Below are experts of layer 6 (counted from 0) of a mixture-of-experts language model. Rows are named router (the router's row for the expert), gate (a neuron's input weights, with its number), up (a neuron's input weights, with its number) and show model dimensions 96-191. Each number is 128 + 24 x the weight over its row's rms, rounded and kept within 0 to 255.
After each expert's rows: a language model's description of what the expert responds to. This comes from a sample of Wikipedia text that the model never trained on.

# expert 62
router [ 97 139  88 149 145 145 150 125 134  90 117 145 134 116 121 141 181 173 135 102 157 132 156 148 130 124 112 127 135 136 115 126 120 100 129 144 111 118 140 119 109  79 149 121 106 100 103 136  82 142 117 107  71 143  97 118 132 171 112 130  88 125  92 122 126 155 130  83 104 140 118  97 107  81 113  90 136  86 141 172  98 125 146 153 115 103 169 100 133 142 111 127 136 107 131 143]
gate6 [122 111 111 122 124 150 106 150 175 107 155 144 112  97 117 170 131 127 150  70 117  77 117  96 166  88 135  91  77 116 138 141 101 115 168 128 131 121 109 105 141 121 150 158 146  92 146 107 124 142 121 152 136 106 115 108 172 116 144 128 133 124 175 109 139 133 108  94 170  97 102 114  62 116 131 156 144 139 136 108 146 119 134 123 108 148 122 109 136 147 170 138 129 137 119 169]
up6 [101 103 105 149 123 134 141 156 163 107 133 136 114  98 119 114 136 102 168 124  91 101 147 114 137 129 131 107  94 129 134 134 144 131 152 114 132 152 126 113  92 152 114 167 126 100 118 102 141 113 118 143 121 141 129 105 195 143 151 138 103 106 177 100 133 152 103  95 143  87 147 120 127  91 121 172 163 114 127  87 141 112 144 143 117 113 125 113 133 124 157  91 113 173 151 148]
Opening double quotes starting a quoted phrase mid-sentence, plus pieces em, prom, dem, um as in employs, Coliseum.

# expert 19
router [105 157 109 121 144 125 145 148 144 120 132 122 106 197 104 107 131 140  88 146 125 162 161 129 112 127 124 148  89 126 105  98  77 169 135 131 131 103 147 155  89 123 129 182 140 141 155 109 122 116 140  96 172 128 108 158 147 134 121 157 159 133 110 143 133 138 140  77 123 138  96 109 122 139  81  64 130 130 108 112 157 162 130 136 102 132  82 151  94 187 154 114  85 130 121 105]
gate1 [121 167 101 126 159 105  75 149 141 133 151 122  96 146 116 132  80 124 115 164 124 140 168 110  96 136 179 127 115 135  98  77  94 158 120 118 174 120 141 153 134 101 132 173 165 146 153 120 122 119 134 143 151 118 141 123 140 112 156  94 132 119 131 112 112 110 122 125 163 145 150  94 119  99  96 115 104  89 130 118 154 178 139 150 140 158 109  97 119 153  97 123  92 139 144 119]
up1 [107 150 200 138 117 133  91 135  62 133 154 144 154 145 152 109 125 122 126 108 143 141 154 106 130  80 144 137 149 121 127 128 103 121 126 103  88 120 137 154 146 194  88 162 146 125 118 131 108 171 121 107 101 110 143 166  89 107 168 143 110 140 128 129 129 172  96 177  77 122 136 108 131 108 110 126 153 151 118  96 122 126 106 141 183 106 103 123 144 117 141 101 116 156 132 152]
Opening fragments of common nouns and verbs after a, the or to, such as f|ire, l|ifelong, mod|el, acc|ording, requ|ire.

# expert 41
router [113 147 102 150 137 106 165 107 112  94 115 139 134 152 121 104 174 162 139 110 156 151 176 177 119 105  96 149 159 117 107 106 138 103 134 148 104 132 152 147 132  94 126 122 118 109  97  98 106 117  96 104  89 150 140  79 147 152  95 161 102 127  95 112  88 128 132 123 107 159  98  92 166  83 114 108 148 113 136 135 128 143 162 151 115  76 145 147 126 157 138 130 164 103 145 147]
gate0 [119 115 112 124 161 152 107 116 122 179 146 138 134 133 103 157  66  97 137 142 106  77  83 109 144 147 114 114 161 117 156 105 132 113 115 136 143 110 167 155 129 137  94 173 145 158 164 148 139 117 125 127 164 148 136 153 111 155 113 128 159 124 136 154 139  92  94 105 131  98 123 143 110 111  96 153 136 142 173 105 148 145  74  97 168 130 146 105 100 161 126 154 116 138 155 132]
up0 [189 189  96 124 118 182 108 138 111 141 143 120  85 113 121 141 108  88 152  92 149  81 153  90 155 156 123 127 139 161 151 102 141 120 112 113 150 126 136 107  95 185 141 133 118 125 167 130 163 167 114 123 133 143 157  85 100 155 123 110 151 137  92  88 123 109 149 116 109 129 128 133 146 154 140  70 142 132 111  96 134 103 121 116  69  91 134 108 132 170 143 181  83 105 127 102]
Pipe separators, dashes, digits and header words such as Votes, Date, Street in Wikipedia tables of elections, sports results and addresses.

# expert 13
router [134 141  98  69 100 124 131  89 111 104  96 135 106 139 125 132 149 134 103 157 126 150 133 145 130 150 111 148 124 139 111 170  95 145 127  97 125 107 178 145 135 139  92 146 152 110 131 172 102 101 104 155 109 137 127  97 122 154 119 143 130  97 118 133 122  97 156 109 132 173 154 107 146 114 111 132 119  51 144  99 128 120 117 195 168  96 173 133 128 152 136 154 172 115 129 110]
gate1 [128 121 136 111  91 108 189 123 125 127 122 140 102 114 116 140 142 145 118 144 131 126 138 153 150 147 123 100 128 102 120 121 145 167 103 135 120 131 149 111 102 146 119 116 142  81 186 140 137 164 120  84 122 110  97 159 138 159 104 144 167 117 133 150 140 116 153 126 137 130 126 122 165 129  97 120 123 151 128 104  93 106  78 130 112 161 158  98 116 158 158 129 164  91  98  97]
up1 [131 162 144 112 148 122 109 106 199 134 123 114 130 123 130  83 140 137 108 158 105 131 136 116 163 122 114 107 133 119 122 121 115 142 141  83 125 144 159 186 136 150 152  78 131 177 120 147 100 128 125 135 136 183 160 131  89 120 143 134 135  91 119 160 131 138 140 111 165 159 154 163  93 126 153  82 121 108 111 137 135 137 138 111  91 126  91 128 141 160 149 106 160 125 100 123]
Opening pieces of words after articles or verbs, chiefly R, r, d, se, rec, rel, such as r|adio, r|ifle, d|onated, R|oland.

# expert 29
router [145 128 112 117  95 114 104 118 157 135 154 144 156 147 146 151  69 120 174 124 165 144 130 119 105 143 147 112 109 143 112 126 167 140  87  90 151 170 160 119  88 111 125 125  98 146 108 139 119 111 121  93 119 111 128 133 148 124 114 154 146 128 147 139 138  93  67 131 114 134 144 175 131 151 119 148 178  73 112 153  78 123 126 136 121 142 146 140 146 140 147 173 140 106 138  95]
gate0 [ 98 114 158 144 111 133 112 144 156 132 117 120 129 105 126 142 159 115 111 107 105 118 116  73 158 140 109 165 152 121 151 125  95 154  96 169  84 109 134 121 148 111 128  68 134 126 143 177  94 126  87 133 151 126 119  98 144 167 125 148 143 159  49 129 145 116 137  92 100 138 133  98 158  82 123 125 161 141 106 135 169  96 113 150 179 161 151 138 131  95 112 108 132 120 117  96]
up0 [124 143  86 114 135 127 152 128 134 108 114 113  94 130 137  86 117 183 158 139 104 145 150 165  45 141 147  98 138 182 110 153 160  94  98 136 137 107 130 110 119  91 132 157 129 124 146  97 145 126 142 141  88 123 163 142 146 151 125 153 111 168 127 120 134 150 144 175 121 141 123 117 123 149 118 130 122 125 125 136 137 128 157 102 143 154 165 122 157 127 124 131  94 160 171 134]
Plural suffixes and plural nouns such as s, ers, ions, ities, members, students, as in Laws, events, Apps.

# expert 7
router [110 113  95 137 140 120 125 118 102 162 106 153 104 147 147  97 121 142 136 121 156 135 166 156 115 105 108 134 109 115 107 105 156 105 161 145 105 150 119 134 119 134 104 105 137  99 107  91 120 135  78 111  81 135 144  69 163 135 106 115  96 106 104  97  96 137 117 100 102 159 120  82 164  98 126 110 148  93 153 135 107 132 183 160 117  93 107 127 111 126 149 126 169 100 135 152]
gate0 [116  83 142 116 101 103 112 164 114 141 119 141 105  72 154 128  99 141 170  94 115 151 118  73 102 151 136  86 120 141 132 111 177 137  95 139 125 126  91 143 121 140 100 137 137 124 128 130 125 108 173 107 121 144 131 105 103  92 119 112 134 156 122 110 116 170 134 134 137 163 114 123 123 132 140 106  89 106 121 135 137  72 120 132 103 129  51  97 135  81 128 108 152 110 148 121]
up0 [125 156 138 102 141 133 131 127 147 166 141 164  98 148 104 140 128 139 106 131 110 147  83 133 117 153 135 100 124 141  80  89 119  91 142 142 125 107 144 121 132 175 155 122 153 106 113 116  84 139 126 109 145 157 106 105 136 155 121  66  91 108 125 138 147 116 125 158  85  75 116 136 152  96 148 109 118 131 135 123  93 129 115 121 127 142 103 127 121 143 119 149 163 165 126 161]
Capital or lowercase E starting names and abbreviations, often in tables and coordinates, such as E|pperson, Low E|arth, i.e., E. Broadway.

# expert 12
router [138 147  79 112 124 159  96 130 110 148 150 121  93 130 127 114 159 113 123 117 161  96 106 139 163 123 106 124 109 164 156 168  83  84 112 134 142  60 132 126 167 120 141 168 104  97 109 118 142 132  98 100 145 168 112 149 123 156 132 123  41 117 113 114 153 155 139 135 131 165 106 149 132 135 118 182 153 118 139 126 141 110  98 111 150 181 117 149 122 153 126 130 131 143 137 108]
gate0 [144 109 132 165 145 119 120 165 152 130 151 111  82 163 122  98 135 159 124 144 137 122 141 110 142  90 131 148 120 138 105 149 133 115 131 138  98 126 129 130 142 123 113 107 153 176 149 124  36 127 131 146  99 103 113 147 172 129 131 101  99  93 133 130 144 115 103 127 135  97 133  89 107 151 141 142 119 113 116 132 131 119 165 101  94 161  73 126 109 124 143 119  86 115 123  99]
up0 [114 136 109 105 147  85 119  99 161 102 149 133 120 149 122 150  94 136 128 174 166 154  95 148 127 156  99 133  87 138 136 131 156 129 117 125 179 179 127 101 118 141 166 159 113  95 117 101 178 122 125 122 119 166 146 121 115  83 129 127 135 139 117 130 102 154 179 128 128  76 142  84 163 112 119 135  84 129 177 162 162  99 111 142 103  78 153 135 187  95 133 177  81 120 134 144]
The article the/The after prepositions such as of, in, to, at, in running prose (of the Gods, in the state).

# expert 53
router [113 147 101 150 137 106 164 106 112  93 115 139 134 153 122 104 173 162 139 109 156 152 175 177 119 105  96 149 159 118 107 105 137 103 134 149 105 132 152 147 132  94 126 121 118 109  98  98 105 116  96 104  89 150 140  79 148 152  94 161 102 127  96 112  88 128 133 123 107 159  98  92 166  83 114 108 148 113 136 135 128 143 161 151 115  76 144 146 126 157 137 130 164 103 145 147]
gate0 [114 131 129 135 140 154 137 146 101 132 102 140 101  98 106 144 140 118  87 122 128 101 107 132 129 123 106 156  94 112 166 151 123 134 120 158 133  91 110 122 118 140 104 110 120 131 130 130 110 119 168 160 153 178 143 108 147 187 142 116 164 134 137 130 105  93 192 144 153 132 155 141  99  90 137 204 168 143 142 135 140 104  87 143 145 156 117  82 150 115 110  88 135 147 150 114]
up0 [137 124 117  72 118  92 149 103  63 162  89 141 154 156 125 146 163 169 130 153 124 101 112 132 109 118 133 103 193 136  99 146 166 116 128 135 129 143 127 105 132 175  90 102 158  89 142 157 122 133 134 106  97 158 103 159 194  89 124 142 142 159 110 132 135 137 133  90 141 117  87 128 133 148 137 128 136 179 156 103 111  89 142 126 147 122 105 131 146 105 142 131 126 133 116 121]
Pipes, digits and percent signs in statistics and election tables, plus he, she and her in prose.

# expert 35
router [107 117 108 135 151 120 162 129 141 112 137 168 133 151 140 130 156 138 146 134 150 209 169 150 108 137 127 184 136 128 133 127 171 124 126 151  82 134 130 113 138 115 158 133 121 128  48  99 107 132 117  79  91 122 141 123 129 162 118 151 103 115  78 103 124 120 115 139 152 158 134 163 125 130 134 192 145 155 101 119 138 159 117 121  93  81 123 133 128 159 111 143 114 111 166 109]
gate0 [ 86 131 102 120 125  93 129 150 150 140 152 122 109 132 139 161 108 119 163 123 162 131 172 122 116 169 158 140 136 150 133 153 127  83 100 109 116 123 137  96 157 139 156 154 134 174 137 127 148 133 141 142 193  98 153 159 106 116 195 101 154 149 125 173 141 157 107 192  77 146 138 137 141 109 132 131 111 105 103 160 161 150 148 143 128 119 148 120 136 108 132 128  98 140 140 105]
up0 [ 72 124 156  93 153 110  96 110 107 153 116  99 146 171  82  85 100 105 127 113 132 126 112  73 135 172 118 117 139 138 148 125 158 137  94 108 118 132 128  81 112 130 147 151 139  88 158 123 105  93 163 123 129 124 151  88 131  99 108 115 114 119 119 132 144 138 125 123 144 148 119 137 118 100 118 107 127  92 118 121 122 124 101 132 137 153 128 129 135 151 146 120 109 155 130 129]
Infinitive and preposition to after verbs, plus modals such as would, can, will, may, could, as in hoping to.

# expert 48
router [133 141 129 141 116 112 116 110 131 121 131 156 137 152 150 124 132 174 146 121 126 142 163 151 142 125 110 135 150 107 127 112 140  66 132 115 108 108 134 137 164  77 120 116 137  89  82 109 130 141  86 109 131 166 107 113 139 140 109 188  51 124  91 142 119 148 120 126  67 125 118 118 123 103 113  97 174  96 130  95 145 106 152 118 119  66 107 135 144 152 132 162 136 105 141 114]
gate0 [151 105 155 150 143 154 115  99 168 156 134 153 126 110 117 124 105 114 107 118 145 111 157 150 100 121 112 110 119  82 126 108 131 118 137 136 111  83  87 104 138 131 128 103 124 146 102 110  97 136 191 162 152  97 122 126 123  98 112 115 117 143 117  99 139 137 111  93  88 123  89 137 120 100 128 128 123 101 150 105 159 133 122 110 100 135 122 134 214 111 113 170  62  93 109 132]
up0 [123 139 140 104 145 146 109 171 133 137  99 145 144 115 161  68  84 137 134 140 130 142 114  90 150 128 150 107 131  78  91  86 150 134 169 107 125 147 170 117 152 138  98 139 137 105 147 159 169 158 127 156  91 122 100 153 119 122 146 179 138 144 111 146 116 160 131 101 144 173 129  98 125 147 136  88 133 124 106 136 141 160 164 114 123 123 123 143 140 144 118 170 142 154 171 143]
Standalone I and O letters, Roman numerals (Division I, XLI), club suffixes like IK/IF, and Ind-, Is-, You word starts.

# expert 42
router [132 157 115 129 122 151 145  75  83 160 121 173 105 130 148 129 176 158 174 140  92 116  76 155 104 129 116 119 117 127 121 117 169  87 154  98 106 107 157 139 151  93 130 160 157 107  80 131 146 147 105 114  95 143 101 153 143 138 121 141 116 123 100 111 108 105 155 131 112 133 129 169 120 126  89 104 147 142 144 133  67 120 143 140 147 108 153 119 134 114 132  80 117 116 115 156]
gate0 [113 106 109 109 119 136  99 116 151 146 142 166  95 138 149 150 178 138 159 131  68 159  70  84 136 142 141 129 120 166 116 122 143 125 100  99 129 155 109 137 161 148 130 149 149 114 105 157 166 100 161 124 132 143 115 100 101 115 145 128 157 135 140 154 139 132 133 150 151 111 154 114 107 113 131 127 122 109 154 141 135 115 127 137 134 159 158 132 156 122 160 111 128 126 146 136]
up0 [131 120 148 133 134  78 155 135 160 126 114 129 180 110 126  81 106 144 148  67 145 103 138 146 152 143 146 130 147 111 131 119 166 102 163 137 109 109  95  95 132 131 168  81 163 138 112 103 125 144 148 122 119 137 147 162 171 140 103  90 114 123  86 104 116 101 116 142 140 146  86 118 133 141 110 140 150 134 106 118 136 129 108 127  56 158 152 140 129 119 131 131 108 127 151  96]
Middle pieces like ar, as, os, us in names and words (Larne, Larry, Rosario, loses, Marvel), plus pl-, car-, struct-, feat-.